{
  "d_shared_expert": 0,
  "activation": "swiglu",
  "moe_layers": [0, 1, 2, 3, 4, 5, 6, 7, 8],
  "balance_loss": 0.000172,
  "balance_bias": true,
  "tie_embeddings": false,
  "batch_tokens": [65536, 131072, 262144]
}
Below are experts of layer 3 (counted from 0) of a mixture-of-experts language model. Rows are named router (the router's row for the expert), gate (a neuron's input weights, with its number), up (a neuron's input weights, with its number), down (a neuron's output weights, with its number) and show model dimensions 128-255. Each number is 128 + 32 x the weight over its row's rms, rounded and kept within 0 to 255. Numbers have three digits each.
Before each expert's rows: "raises" lists some tokens whose logits its average output raises strongly, later layers aside. This comes from a sample of Wikipedia text that the model never trained on.

# expert 7
raises: "i", "1", "2", "e", "'", "st"
router:157140123121136128107039090139179105110147106128113087088143157139156151091140117132111151112110122143168092181131168117089093116158142088173120130151105149127098147114111107134169160128138097144119150081113109243140113079101052127143177155035000097106087126097115150101131045155144126145118209137123142107112120127131145120108130099214116125134114174116101151141106123104154127067166
gate20:160119074116104136137120079117114184182093088093123134176132110120097098155156153110140114117103124142093093138085110192125136068104111126113191059192111173085144134146071149125113191103103182088097147202154141123139133078211090136210127180124139160110155114127139124133154196118096175098123097074064149157116135084122171136150148170124124099173069109165125169172099150116088139132177
up20:125109165123135140166139181132130052144143177106160111107100128144116136150146141153170133110113171124113167075107140114115115181090096166154133154030134088169143130158204139095140141141103106097102162145094118107080083149112130197109081139166173161117110150137058134106094172175193088116175056098223098132085104178158121090121145074104149166171158113134104130122115142139101127141146
down20:152084124052086133126158161131167116135171133103118110090080109093194133171133123137126130090081170115057085111114121153088176079086147141093108095123093165066147187164117161103102121124128135136124113150116059105153062126141096147115141152150111172168111132073139118124128141146087140116144082126097124066138097132099149199180133184111144052115077155172119152189099147131143101119207
gate21:131128122121073086137135118103131105195159119128159092091166162131090118095158131123101142108160059176100129137123196073141096171175177068131083149137142132181195144114111139126162107135107105152020146161098168111137138131153094099119093114127140156111144163130071147098143149123114140167084181111145129125108119124155152138159132083121100095093140089121124102095092136199158109118157
up21:108126134161136147067125090118117173161114091092138178114113101115198136130110137089125078133163164050137140119132100161149147060188136050145164134187172152084072103169097089081066117116141137150156048163234159165121104122169111155110092183120150080162182131105096127125146135113150105142194170125154116130133128084119133092130108155132103112145121154143174135162151170104112164123092
down21:093166127103118074163107151115153096158145156194133052086158120168116109091083102112060138097159126159151079122141204080104134137175126081126073147148124139121141097164128156183147138159145101148146146128127128036125172105120173095135121134161174170113159159140121127068147150123115097118133109081152147098071119138109100097140115131067100135102130139117085122090113170133107152059129
gate22:153121138113138149137090150145142096127147086111124119103123125109118163105141098144142203144179143163111139160170156083123076101112153143121107148147170136130106157157156146090123129155161060140168147105086111094140105095161160080069115112144134096129141170182159132115148121133158132190136121110114131152147208122114100111150136129126137139139091155132097162139104106165207118137134
up22:115093093171086095116154144091151151053151108141134156142136084160084183127133126094121090132150102114141120119108114136134130175202092133109071105069153085160180103129079070120165127174119119117087139155119160094074131136207156197117088137180172124143173108087135165170106149141128152082144183114114106153125093181129157148112125126116069089133161157105138129104162150146128117112153
down22:089098093157160149095093108164170136088129189090180105141146132152112188038118122103140113155139064113128126159133140061207129111104177134165108117112154117164149121176137144112098151119085124127111125070128085173124124107094132146121146122074076130214127144145167123108076088154147160083121214090127109158166143158116154072133144085140197130115129098133130135108091094140092098136113
gate23:117128132152110152165152127108166125115114188150115097159098100068156162115122125076146112069089169106150133152167153096132074127121104142116057086128127151111122125125139115078123167136212141117132104144131112136130127062155106214109104137123139108093121133090178167115154103148122148116158129085125077129153128127144129105145223144114172146100068100094168129132102091135112131116154
up23:078100125145093089094128093120125149120118144095103098137117096149164106088111161155110135080085142137175147128162177083156186146149177101179101070142115119133142127098114107158148155122143074107163118082105079175182142070097123121141133138128119079133118133070107172137108108102129131124096115119145086106188108100126122066158145156121120133139075131073144145094180114180201088111134
down23:184127141142147091166145148109186174123183068116095141124212134112144116149114122145120174150146136198135111095079143151194109145130122167132163155138164118141100140095150117148176074106124121109143107032157161080158166113146122082074161176187182106101125137106094147157128133058137116073115110118081097168104166134159110146115123085131138130193118106150125105107181129074134163130116
gate24:125096146103118206108151097133094117155176147127120155140114095135094144066084069111084193085103099111145135117165188189128073097150121142102073177129148119139088087143138159129158114128092123126156156156102152165090121086129135129138131146098107093124098117092137122098211183119134144143120096134120066093132083148132171092115097130154160090143159098160138168124057082155123197152150
up24:066071106154124175143112136114127154125122102165124113139140153116055136114182092095164227177079129145177195090084172152191191148097083081133121169135135118118108132137146152124144136151137129139104137152085167135118138130109119181074144140113173135133091195195155165183094177134099177092148101148130121109098134174110128079097141122119119172089125122115130153113106121097098147139135
down24:143156178139076129101122129151106157134136200080131167141114104161104124217139061138090104123155099161099132120113191139068108093124180135121054133052144108115147138178109119102140217112130147111108127199119140111108150101105133153137156103121139112165146049091124094071146128114126088150087080114080135051096115166139115154166084110081120126122070151070168129189132124165105186155161
gate25:139115103151141174154121120070129078121107147132133066107078048080127096123123123085164093102158128100132092152092133081100160155096109112100106119124157103122151076105144087088104143147255129136156087071131112114118126148136146164114125146111118106147131150161107162087104130127148094067149075078188138123116156126160076134135133134107187165226136213130121031088120156063102131162115
up25:163105064169110142148082112111058154129068164104151122126184104102197196116149105107066168132099082119145098144126125112190104084111121145139138117107108092171083167111165107149125135148066095111157140156105086147070104081126078124207117157123129140083161040062129141119179135103135100136124144155139152123158104097156102088048130146134055079133139094126090100164094143132153155092133
down25:129130113111136094099104187164090124149159145098166134095082140154074149156155115205095144076105134110139104070104107100104154197149090173167181137080140122138127119173167104111114156119127105088135131099124042053200131117156145116161149123199148094190119159118098178137101126149134096097070091113173125112128176068168153130165109153146091113070110116080146123071137117129176107089147
gate26:095138140178139173117122139130092133177192024186118152081156116139089163123101161110101108125162080180115087126152150178106177144148092152097147118169146099120070164126177088153101104130124131119172170093169181124154138108133149090088143117106096131124161111126115160086163157189102109113100146145056172117143170100108123244124160112137137094150122136114124158152144127168090140137134
up26:168111144142133129119107131162135104048115126059150112114149168117106142139141075173179128196116133184082148129183068120144076155107143146119084098091198187115161157062098139123146124153085125127087091174122092105076075127109111163183178063123140176077099139098152088109132128088106127148110169175185101135148078108090140061142119114109202123104136141083126140082161125174125113137116
down26:153129104159120156158101088113138166085140137132094152156137138090152097052118142137158141169156189097153137104177123128160153156110179171128113142135160115146119071165125108095140123103114101106116178086115115015156133156098111069069126151208253092168119151125099146146145095137169132131120131163105166150094140135097095142101179145146103134168105153135091149128161125132134158136124
gate27:123056191121140199113119109124200129135135140157133112151141089130142130121115107154152110146110097094135115112106151129124104088094169112095140145165161194152178073139184166137138073129092122165157175128158141182116111098100093188136116161121143126086085170095127109186147160153108106111190141148111126076135158135126109127129098076160069153079157138173142064187146134134096181145095
up27:136113128188135116087130093111108126112152088090127110137126123127126131174101116159186138111082092154082072116140087177121144125080188021147153136130113119135092110148118140167108133101122165112148110130168106133094109138146148195131101084145125090136103132076149083121078138128155137196101135183140102166100172118094158162100068040100097158117112105079135184111152139090195109131075
down27:107173111183102097081128160126074134163130176099122105103189116125072149118159125136140111132104109166158092140120194075119169090118122192165139150099102212117113146134143157130075109115121145137095101128110161117184158086109204136135177153092130092088118135142144146127089121075154095115152118138192109126117123078114095161139099154123155183082125066103109161156143163182095131102133
gate28:180019144160114130103136109127157134116121073132176182142116117126114135181180142171137180156175106115117150107146141101155113180178172136121156171133144107135133140156101143117157148134156090112145145166101128129101077137061179144176038106137118122156124093065176154128093139104076096083111158163191120136114107122124172194101074147108070158138167100108204082107142110137173093152087
up28:115091103137176139124118094054119179065144110123116151209129104152168151096137081124080193139152145148147023172089074145152130118172141193187148136133128096168112139162124141167140079117171082131170186058084161148167116208087077109123137152099107141088083104122096156118140089123167134136099178106117144080138088121185167120160171143158163102145114118166122127115119132091159170136093
down28:088164068095181180146144148062177099126127108120138100172160088119132119079109119098120126146163160128166118117138193127123106099127119076109063068106126106111099084129175079158133145090131128120087035078114097174148110105157143143092120109051099087101084097117152157133163126141133190137134101150191167153119145062104095123165210154164161134152087204162100136066164165188110105077144
gate29:110112096176158173116081125078085126113155119125140118207144107095211140128130142080103122110102198150167118138131126143184174078179138130127142140071111080113144117135089131126079170165207171114141045116132130118118056114098117116119168105129112105162119092096129074132125154122185130132106169188139119097166131133114113184146117103130144070098145154164151157095156173118147153098161
up29:149115118096106121150118144155171117157128077096146125179134160085128125139203116090127168052114122105111119095150156134147128082126154084174172124101139109082125148095138100159109180141176144087156106170187129167116118154089172099164090138134103116102119141137121129134151187124117125143077176161137143129181103116211080180198124127140136118099131115169149105137088186159136136130172
down29:109101177176146145090115048137140074071096170160122119143090180100142119160106109157144133158146082170152164120138119127075143112158089087096168125143136106147156131132112129141134102133127090136140127125087115255137186121172136133113168145017000177166081181104142112124092128232171114137144099122099098144128172117084150093059128101148100143144122115090166118143098052137064106204147
gate30:135147122092175142193137064159131157111126115174120149125144110101173161144153109153108160151152091147205116166209064125130124154127035129126115105089118152144140123117103150196144101074078120188173168173092158146088073140139113123168151159135147148075141035114126146102106114172136088161089197093089103083153098123103120139132143124177201113108096151113108051121100093163149094109112
up30:146157134100101147105101135110152154160089142142114106124098102100181069099186107131130140153122117131094139142078116188054115056129067134132116062139103085120135122168095090109132128103178089144087180190131208117068122194164111084175117152108120128066104093109082100090078128129126108138160134092130084113158109163100182121161093129105156041143099145093145153091112163116158076100186
down30:160138131144174160170130086109106083072142091129100119097155139185131115182133112101101087121119078098120152155157129109128103146195177148088165121143163096119177109103117159163122095213109125181136158056083098167137121076143121118158115129109049127197093148133148087105172124064155178120106174156120107121093113106120153138064134130081104170173098121099123104169155049125120120186115
gate31:126070163144128145140110127091118113128149144098168054145091126123113120156147147091094101084094176096104177161119143140098121142125143112135114109104150152095103048082175117161102168103091110122097148105123045144105156030156158190134106135132146120095130139153036132113150115141134140090141114083129182149164109167138143120105120127104107152108083098151110119139115155102060157176153
up31:112166153190137133080125100170097134088105054145125086156091086071115107095107135137102092117182159127127133133164049061121158134113114131146123113164124148091048146139210162111162137163134071169193152097176130158091102112142181160086118156117109140149145150202143082038116098095167087116087090061112186123147127096145100146143157153194046163187094137098153130103145141100098149145200
down31:169123074136116136124133116175062145106131060139125108174150094159137095169048125110145144144205091144055141126180132167104100083089148141151140180125123113182194109118115153106150122213152133082114111126113116086107148116163159058106132110188152097128126138067141091084109138167141145160164157143162091143142122119117155118142104102128141074151132129155114120222146134087199149129081
gate32:149096086113123086126148164131128148084143080164164064070133088096133094125130159081120151158173154156152144146153177114129095149095103110130154094101122142150132128107102094115157131188080136111149083062182125134188112151124115136085158130145138133132095130170154100107115124133123120110108055127190113137117125142104140131167110075124125098078135141123154045075139167097134099174122
up32:102067078133131138139108113181068129091167110129119109092137128150160165133134117083105147131099112157163057132143144112102114128187130132141124112137106158177173167150106117137170123176169161142115162122132099162150137141111127144063169127113115107159116130180196126204109141123137164079046124155148118101125133146096133098141150123145138132104126168087175126106103117104160090089135
down32:194090177120186147112128135120172159136123156137167161136096103197095128146154134140128155108149089189108166134099065099101112083072130100088136089192108148129157126198058191144076135138119150121111109193120072196042197143132173143172155116099042117125108150145141083080118142131160175123117128106065101141097066184127062090101126130126158158156139117080116149130123145138131104113126
gate33:149123121147062107098128108132127102171133117078104131137109143193154109140121153094093093121173126137070131082179106163127188102193116054153189146167088134138126147120110134101147166140093169121145131079123122133101153134109136151156110171103115167138142142146089110134109119093127044061107107121042173135142142096142164159060153106134108128078129151141153128090143142118147146136102
up33:079132126179107084173096102101237132128095112162158101159112126168091050134145096080216045137128115043141144115111105179129177138136134139131070110099148111119144105122125133105113142131130127122076106110139147132166143139105139126146163084107098149240105154121174100128122152095111108095122155113104146082133129167167121221149162100134129168151216147087146122184156130111126126153165
down33:154124150136119131129158166102102148083165107186134155119181137111141099157140115075113073103108124156085088088124115111134153084124092086089170123114143111115117179187166122132117129172164109090109178122092075151106080160174134081184193130085072080141121140152096165097098140157124126098137100119113073153143156138162183138067167123137128203098128171075132178152110095133090059133142
gate34:200097131153086110161109119122127088134167113114155198118101108120186125143164067173151093211160127097084156076110131138151116129091155123117140179121085132223134141115134141172137144115127169099099177119114168103085129107132131160138115055129166122119167138098110158114079113133223056144114067135146100108059173114111126126164126123096091117127067097143068080123076043119137131150066
up34:138087131086095121155101095055234082122103130091104149144121093117216138115128160085146077117106137142077106118132077179120111110144119111131187106125083081161123161152155092140131108144127090135144187127091156167121113113165146190216067104136104113090123131119129172145065118139158113113159140111211117098058101136160119133165081129127171143148183107135162154147073102112112133125087
down34:180143137118136113132145171133149151155127126136119131128112085113176171138117137139096161083129113085198111097152161192158113159112179157139101140109110085116118157102095128176164171107139146153102089066092135032165163159141171071127132074159187123148098132159083130132175190182125085155109095156094122125202089111154107167103157126144159102129161137135151183135195146119158144190154
gate35:120090108168144169108140146105043125152149118062121088071113121126136056134115133142135142143176131079123121147114138141084153192107130156118184021141091101054077121116142112127141154175157090086121148124161108108138113162126163132132097170160180131099150106099086069051155104110121167128118083071122142160139168077135123155152067097113136065165126173129142125147125148099153102164162
up35:161107166151140112157162136085158159136154083147193128122143092061084100144101086095124164116150138145111110098117124210142126141106081113081139117120103105185153096139134126069125146127153167123068150160132114141142101175075179138097153099170184148111143138074138107171078135118136139156123153116160089138050128178167095143091123119090076135114066070154117169132097163106077088199215
down35:164113120170072121139185144095109164154138159132110149108102107025182136131118179187174141198136182096095094068122133105136183154128119103150104122081115110100077142110163129168211178162089150121143105060126129081098090112104105148119134124168169155124117144120117113086166086182104106119144131116100147166133177131144186137092137118149027089138087169110169145092172130152167145192112
gate36:101169145197151157111118174128109096080206114163152144166135140179103105132162135130071115126110096153063091134088148192186112100078140104147074135165146122135097099099168173169176209127130048151161185126209079141156205135195138119118105102128137111113117159180210111097137126158080124162085067169083098129149167137130154155121193140132158109124110116129138078140119159095112206139100
up36:135112127125144158144088145142084141110189118127146135099109130127132145149121087128117134145092137127140138125155086150139102122064180196095156112140255121137113146115190141156131117156133122167117121132155058145131159114100118192119073121121131148117095105127123111101080127209077168138095124159110149113119132112117131136098179130130166083145115085114087062124154149146093081140134
down36:134137177115147145154140073147149159156117110148085150146142148131162126138120079110109150160179165159103142182157115145129146140096168160122119098156162170095130129104106106101149118093106094141157147207116126215117081144119095096143124100076069170091136149153095071108249130136148126110163138190114161116146065085072128169135121124097124062183117176144170146142119140138112106153137
gate37:118143130132147152119133052150132175151191142050154097167122115139111124131140136176052152115045146128120155128058206106199144108144110123143088204225102129159136127145151115122123128103111175119032083134119138148094105138123140109122151092125124104180117123132126098124136139140109178104083159111132134123101141115156135154136119130152139123171148046167117104065137159161180189153177
up37:138121120130132138092149152169089103135090197127100105094157159158115122108144126095187124108135146161145135128074135106167152066094170144158092103174110122118152157094130110107130111116195103129164122191128132131069087139142106085100024137125128125038129103135107144088096114172113128173175119061175153129143102155121108070141139206132157169128122142133105152166067121159103104132067
down37:120093183146133147120140125058089115129102053072111122132082165055154169126157144132095073165127160150148079150157088107092127112120156187095112118101079102186148134111131127128146132144106160091116123050080144084163128165175151110128131072126156117082089148094166145103135150125161146165139113174161174148155079173122098162151131140129117107173141136128160069148096075134099119181105
gate38:119106095143164090136132137147132105115152110116122076142155103118136100139194135148088139179160097148143107134099157134157111126103218159177081146139156133220159152154128145141090165152108114104126180106121116138123109120102129097118140139149089073195101107154138145094161131111077178126062123143157148124139114193090187104155130070107099139166142082059155110131167147160144122172132
up38:103049064110101104097146126123139164098173180172091127133102142127146084100132142077118118107112172074149163140129146189119082125168103167137140117140160089119142170134117074113145160087191157141106185176091118119107140142120115149077152167117116103027115131124148075178067133139170114138152118139106135098090096103150147115111165108150181156053184133118158192103168146074103201081080
down38:136109109147189113173136100153124094126162083141132108117142144146101079151136131111114122084170177097168110125157104063173091120076134113094108170132058151130133076113150101134131108182139070177164098113141159045120154173161150150127070111158190127190141108116157134169159127123119114080134133164157140120085157183067082110092085225140095162133120134126122117137183102077158096158170
gate39:166084144140108086135135160126115141094117096212158117148093073124130076153084128099129113134152157089145152163135127203135149141090157137163122076115067059084077152182115108109113122102191125158088137156106125096124110084155103159059056165132157183101133174101118080129124130139217146128152104073117160138150144120142145120145059101114114097083128103122139166161109157132165139130203
up39:129150110200132129085140106108127105123099152106097121100069139116123097107205198141141149095154119131060149128140101108123143095106102099108156100135098135153075111066137114080152160187155118087130197176213169128091078101170119075129116133129118147136157117152077162134181148095118093106064121141179152121123113142132123161089111113129156155115101164116157106108136185162141129143123
down39:155078116161180144136159110087056134111146132152144143143147093053182173144112163153176113101149181136105184181135093127174159088121088109178135133101139074105094094160117172115129105122132096109148128146130121168177109155124140098155059192146121103050126172089113133127188109113165183127109131147121090083160146161133123164178117107117100160049170125244143146120159138129106060164117
gate40:133159104137142119119145093093121077134160155101137142109121159158088157131125083163137113178120126119091127114142125129165084152131168098108085164101129153181134107111136135101145151115131156203115173158095154084125142085131152188123077061118146068131113173163128149116120107120107106153151061134099106177137155100112140146096087080150120140122117056151100140129160086139144113150139
up40:138105129161148168153106099143144154184199159108150131166133127148095090109126107172099200183113162183139115116109109074152167169152169091093116163135119119145104121085207129143095105120174150144132163128146153147115114146116143168073136124127157131150092125081093127128169136102118106125116131110117109104143077101086096113095129130111169050169109135168115118104165114155114158140222
down40:107097162130119111176194191112153108112116110128192087126113089078172145090107162089150156102179135178180105149143090124125123102096140173173148076121144162112129123179145152090125126067143151106129162094098170173118152141103111192160095171079095101144087117151097136178121121139084109148174082119149140166131089158161113135165143155092054169132110107122135159134070143106161110127116
gate41:159144121165134110126114127116103107150158109136101143120130115143127176142128108097099096188096100165121159138103125146112167184110135107108102082107134102145170110167146051104107202125171137142111055152065147123068173086145099154132099103105124153050180086149088119114166129173113102232094103101105101137206175126127138101050141120130154140145086172153161116156165122103072112134086
up41:090112146117157135067136138172098158126061078148118160130089077087102120105128100204128176092125170135113074117145129107144137106086094105123153155106053161099055163089152102092157104124164141158143141125173122166161069150066108100114164077112127139141122133086125142141143108121158105115172097122166133132115100105178112152193078112155105165122109137114121119128104145072135107128154
down41:151159098148176046119087144127084180145127073160068108125150171079131122111126111123165178150166127144113075129079148123149170113147102105133096081118086107135156141135135085081146159059116142154136156120140171143111170091114107106119163139150144160123131102115196097139096144177138109118110092037100081178079144109125096100087158116107180140131081116139187216065167121102098130145132
gate42:142100146109128115113159148065161077106156115165139164185090110135144120102150170120093133054145129097182063137159207143101113157114076137103158160076041099120178075151186120132150099124147178089131172089178098112161095111103136080094147198138144104169149019157212196115087156146106135113194103125117086141071114167126158147164119092074138147189126120034130155117090137145150109121108
up42:198055084133124041134175151155159193106077086123180172081188129127122096116159153082124152141166063127122115127137079113138082116153160157088106070186171059084128144120084103080132167168173147167112063160089130117152123132157116202143062139153120127089148131138131117150121094176207105146118198123122179141196167159152131095114129152087080124109124132163132067160096168166185138108114
down42:137092132093101112088129131115089075094061164139126126142090146140167150088156098140105181136142092157104166139126156125134136155163115123122158160089089147164174128120055128131098122112145149080196174091141107170105109127140086087089142167096069139192098089084168149105114090140091129084122128175141100145173141178136181128137138095113177142118088147135098109107124055131141169111136
gate43:170101167126071097142116123140082141139140129113129077098142175166091071143119132125108109123116106118146099099111111188122173098160163073135175127165159126084123143137115143152189172178118132148127076154134135137068078089122133163121135073107139146114087145109112122150086122123160102195089114085082160117146155126115081122092076130164166065159153143146101160091183177134139100114165
up43:137143093162148167111144125064176127132141127147122131138121102188161158074112079202167131149096185098114139155131115123101041150099129154146062137028084173121142138132157162122119138133098129134139122102080158126088133074119125131178150125087137102138154059094160068141136108097106102146121153096160118096099151111122195143119183072102206187174019117109165138146102130140063091137112
down43:114074109097152106146122167145057115154051160102105156075100136098107141158111137138145154135156118124075079137129073142157142189189146190158127085190149106116192076096152112125125144196085102111113133196098145116119123133157127112087091148105136114148161103099118126135130106095142124128110126161190148136131115161129102070092079117122095070118129122151101136092121120143121145110125
gate44:142092215151174089099134132100167121085150124150129105154073169163078113158114097151155092170126166125129149104117125112126110193171155121110132109095146125151168163175105120139100061138098091052119154084145170117085109158114100211120089102133098133160159123105171104162092139106077109160091113106136129137115130097157162096124142118132099134121087060124194072087179085151158116184137
up44:153100085071118050160158131182202132113112101121173104127122125114112172135171075108128197124098126091177164132129150144093148182089102155135085179101147140113140124134157132130125094114151098166133163113084122166121125146060104162131147163134121174116198062178122121156099116102093126107093122118160120129152138178201093033118186103117164127132188114129200145143105108120109104126137
down44:167137123089154112116113111102116174145103124137087097169111013157148097086134172132136213113129114134132178104106147093139154110164142091123140122112102091116081110137153121180066103123139168105123086063125156181124131106150106126130215143055057120110153088140102168172168148091106174069145127154136088110168134086143130155112114143185112136136157149127132158162087163119176132074144
gate45:111117133137114110134126150129137176076171131193111228070108117139120140132157127139154053165131113148123151178088120155059098141095121172149154055140120101067118163166069142097108122103136099096140184180188152129078137152132134112148125181168123169145143113115160131124104145160164080128106083155096166143191112117129101202151165143114134157063125140100138104156170142113157172125107
up45:121114152106122109132151174132129142127147130093155146131188090122080139135084122145062137142137151118144137119095130153159099182114188168154152104133105169153162113101128144146131146094109135113164098092088107088150117095111153175102094133163173117099110134081198122123156132104145144154177153137116157121106076156100107159208041116117046099116172126137090118157158200119159110094079
down45:120163096143133160102128121106109091055087072125090116054106122140102184145144109152069215112118125164121118131153123155156152126179156122146151088158114129129119102109102172136131165108106085103133090100125115120107152144159124152085107115134180113145117081092167131179130160077147095124104129140098130116145147148163169129123165153187168115139119117163155038147084224110087135108084
gate46:097149109113150114123118123103161139143113168072147138137179164064090107121070107163152141129182114089081098152103184105205084081112077171133153102154180134087138091146147080110063127184137122114147110150188164127127142166111125148147100119133132146091116165181142073114121155170071148160128086106093083127124143126127164139154151150135103068097198099135101127137094197169096148071090
up46:077114112087113149104110162077102213117138154150114162127118123137167099172124147103062109116157155093148143105096220111116144088103150106159177116125125143122124127151076099100129147095148134094093176139209084133120148168119146089089095141118109095089146118079195148129123138164115140184110118108128139127142171125123082185116083159156133033176193191068157138134128217138181172108166
down46:161122145124128137109136103066112093132169135117193113120139159140085076110128126132079126122171150125119136154181165121121082126161117097130147156084108132138156155115150126202166100123171103095110169119114098232088162135087069189121145108049082114152135122104103096100168101140165082141106107112142110157144147158108083153158120092196067109124095147138119090165116103124140117101143
gate47:156129116054120108064136145130124057142081106135117140176091150175115151139088130116114118095129120166124083135161094121103195144194112080142088116188180159194154108111125113149157111178095145139126156142118129142157115093098135133143136220117118119125124177114086159122119158113126141176143149142146138146134140118093124071138111085131128139163136143106124117146048170115136107162066
up47:106107138161138083085117117146038154152121203110148108155164145130140152147200113159071113148196166071140139103107143181135111100113124125145130108128101106138132131101112118176094107075086148129145135122145164148095122054126153152100041115134113139165170150095072112098151151141121149138122177156107125090150099117132154161066117128163166141097177095114123100114168132183174103134096
down47:146121140083174170082118108112134142185114111084142092185180132145066129080201129131063143171159162185177101063139162120076204122076152069141121213136158126113118201149189101173101135175197162113062137129170159156147120082165165151083173142110077109167102079131108142118113112090127121140168130110133095136110140137074121133185095097127112091167107123145166127169081136124179115138133
gate48:110175105173107133150121174140111106095114104191118174128042122136117141070123127127153127105169147132150168157095094148121129128134101161140107135157107120143177114155091131145157118091178170130173142153112142110011029157196129168184099135110123152158133101120202138089124137153141166180154118171185046153115117133120124142140114152142093169128211129147115108109125154088140131143067
up48:124060089106145130134131104085069222130133147039138150178122119138108117132112109157087152156095116162118141069147079126169165117122110119103152085183149165129134068122160097137146196127123121146118148167177087150174175078086119134155172166151146095103128138156092076075105114107080099103136088072102156143132095143184137187092147157143180078150115209146141102137120125158122146137153
down48:093094113172035088148129167157141151124093125153200166092084091157108144074113144118188098165142135100168156155067141146128118144088147139206124132022086122126165193098070170119138132127118186084194132065120090048086054139114125165126093107106202121142143184125148155174124156115140138080119096160135084098077121180101105083128128082127134156135116129139142165122155126153156116121121
gate49:125156153067113131139094136122169053118151178116118076162074135093120108152170162073182076121137117098143119128161139119099182088075136165140124076090141111105184104122104113055081158080152146097086063133069139110160108129142161180073100124130108132159101120128095104161125123156137156135156159100146147137132151202107078130108109164120162127114138118167124114121135186174135140120100
up49:103078156109108141122164156090100149166183145120148172124179130128105094137081165139071182093122172107146167076128076120151155159162118133103164088155161104169099099172110175174135084148123138104075151119155133100139072172066137093160141162158144123121190142114060184130101165138152145082137127101103114152113117133179154174148139169106084074118117097133092143137120144128108108161138
down49:144092126098127107174083151099120142113123139123136127135129192096164107148108111081191066115109104103099144088111115129198150118177178163076086158140134088078121158111160103136133082134074174092123097162134142158157100119164142128127143116130117175107140127061129105140158139108108138154083106125127157128073124086202142152119082192094117158091146112202063171168107116136084096089060
gate50:095111132059102081141138138134102122200132157111123161129154152151159096159122188096065113093089120071147120083124145195124168111140142084120140154145125124106136128159086150165109104141076188125137149178128131115112133130119122096136127211148111123128140126124064131155134108075147115097115178172092135085113047129102104101082076121137144054066127108141092187122127152169096159124167
up50:077187088101135102131123153191063118150142122116130142124120213164126170142116161131109097157130088082136105141117138092123124145170109095128149213168143153122140214088169116123122153069077130173188164140192106173137198133142127157117143142105111090038176107152154167132114108142140132179107070125051155135123136102113134134123116159171185084122146169163154085137116071112171154113136
down50:119172095169122112060122100151134096157155069155110141092111102147072146071063112130108107112144096143110133139114141094180126137174135127109148065118155065146089128152183118130107137084162115059182145065193123040137103123155140154075112110166174112070148141142129086119138087163149166195104129106146127170074134106170145146183100119148131184167093114162185135143113140150173100133125
gate51:170125114152172100168117131156101109099095185131132140086170167123119114157138102182146169123073101124094113161081182125114166141164144107151102151153072111134142137093121120087151144103123148097136141102113157143142155133122145126181111069128116074131110131086127108167163150125114115176058033086127147115102115178132092112120130148146128100088149137171102152107130183090121153087164
up51:130148121102127117155140137086095166098153102184108091174192180116114120139112092135127167131150121160167128182146173095113191110120119142138096131146113090094157134133090142106139082201141133173165130113113132130101122134050154166148078127139132110168101185145096123146108089160141069150102192113103162138121131160173094166084143128111143080122132122155128171104105199146148146094149
down51:088123143153105204093147093125151084134124142112095153137123142090190184142148143107115087166163137154150109109152104119109085125080167103101168167169143157209169185080135148125099128107149152121147137133110078131076174156140175149112131133149095151118177120109136103047117137198132149176078112173119077167128137076098163112142115122123204218179114155176167110130164107147127133112168
gate52:173101131189139117104137142115155107062150167136148166195086114181112089194161148102129143104143160129117153137130134174125133146137149155140132117057116098133133067165208128064070134076185117074141136118110075109147137159171111136162059100149113109116164097101148150167117140110121143140078090051135102121175127152140129149104108106138110135082109117093094174153150203121092110112158
up52:101112107090089161145132119114158161146125124161138087111122141116145125121097117184104179211145133101101125121175149152139067152119088224141174133148108110088152112140149116161082079143128096171106106139096155150156117187183140137147133074107125107079116138038164178064104110180141093129095164101073097107102147101142135089167130112146186098064154130130127152148103134184156136091146
down52:089190084134107138140178148139118127187157045174208063081124088140123176090135134160118105173169113116191085115099182077147098103099156100072112122163104139157157151168110130144106108155126153181094118106098112109092146122111146099108175131158192123146042137194083103113130141133140160138163146059119130170146118126161114157118153154131125167121085153097134102125160193101117089121189
gate53:126121086086136165160103147048135041115084097147142122122097142091160125144124087178136085077134098186102090165153199107154142121130142179145148094157109079123125136077094091067150171107110180127115118153102135125166142106125132154110104088143146144123138152109095127129098137115106176115090046105164189182106121146117111130158123152108086113140148169125062163125109161107186141115109
up53:187083108154159124099153089114090120114093164154105064139156156135118090131120135147131141178153112107131156084122176133136154103088162088117092186158113140149191137133115130105086123157144180098099117150147125105155139130128153166123062113107136120134116071096133164128093152135180182082129150112177143137093135131142100110082057132098175202136155132104163119065082111164116128102136
down53:154121076069106128055117151123131104173099112168064097144187128077073145075137046146111106089096102086092077111171130114143125083126138099157141162124128153116128156083156124130169137143126173110131095072128107147142053148123104075116145159158096095113079177097091137161125170114185114158146104147157133169116178124107186109065154069180114105075053152116113098128151168062126117126153
gate54:115146090170121125161143142141146112105145112135113231135062078141083106116096080081170098094138132117113079169112092156127122104085117142139148178115144144110182130166176141103071087156168194112165103153209144142203116110142100076112178138121094152131119109152130162157175141129083154129086111107126109119123116141091144138147139137103098134105160134129160080174090177121097158136085
up54:133111119134140122108113108189171096183167116127111131089095112073049151142147115175086129092095175158117148106121140131124185117092157084141108145160114171168080120103183162174125064093132105164202085083143140118085162109117176138057149134106124147146104200141153139063157144111078113107102083162155110126134146142088102106198165090159100101074147090104108110111131159111152104185114
down54:128191145131119118153112078062087164088130081131149180214103159154118121150188166099131120147151141091112114073121161137191166175171118178077197112107130132131129193180117080142173177139078128107166157099108165209125103171085150130113155102105005095112138160104117133137095148101132161107136145138146117127150110131104209144068093140171152112094121091160111151155108106146120135136065
gate55:127121106076114025100117134134192134129154120083135099122159117083113059091172088072137104129147108123081128120136164122134170095070155118142096089145135118104123089108104169090118146097139134081106137110119099115136107141108105106153141153097128091105141100134164163121131132158109120086161141116176115103132074179076104156134093143105076127122139125094142158157141142196143145115140
up55:101200075154155132083098113156114156098136091147115132047133097140147159115082161082172105132127139099139095157118121146143149079104151156118100097188137068099121144129135158108086108146126108165173123142116105126113175149147095161103169150136099126058120095106086155076142142121106083212042152102067149079199117123143157149112125095121163111142046095121132126156136148153121218138107
down55:155125185209135183079172103153118138073115171157189158094114110078111115153112120138158214137195154130146192154152160168139123173123142139125161166073121111111123143116092161156122108150099128156135166143141169132105163158100111135124091131114174117147049166118072102049066123170163088130109134128049101148144133128113116114123134067158131127123082089140118134089055160114132158165112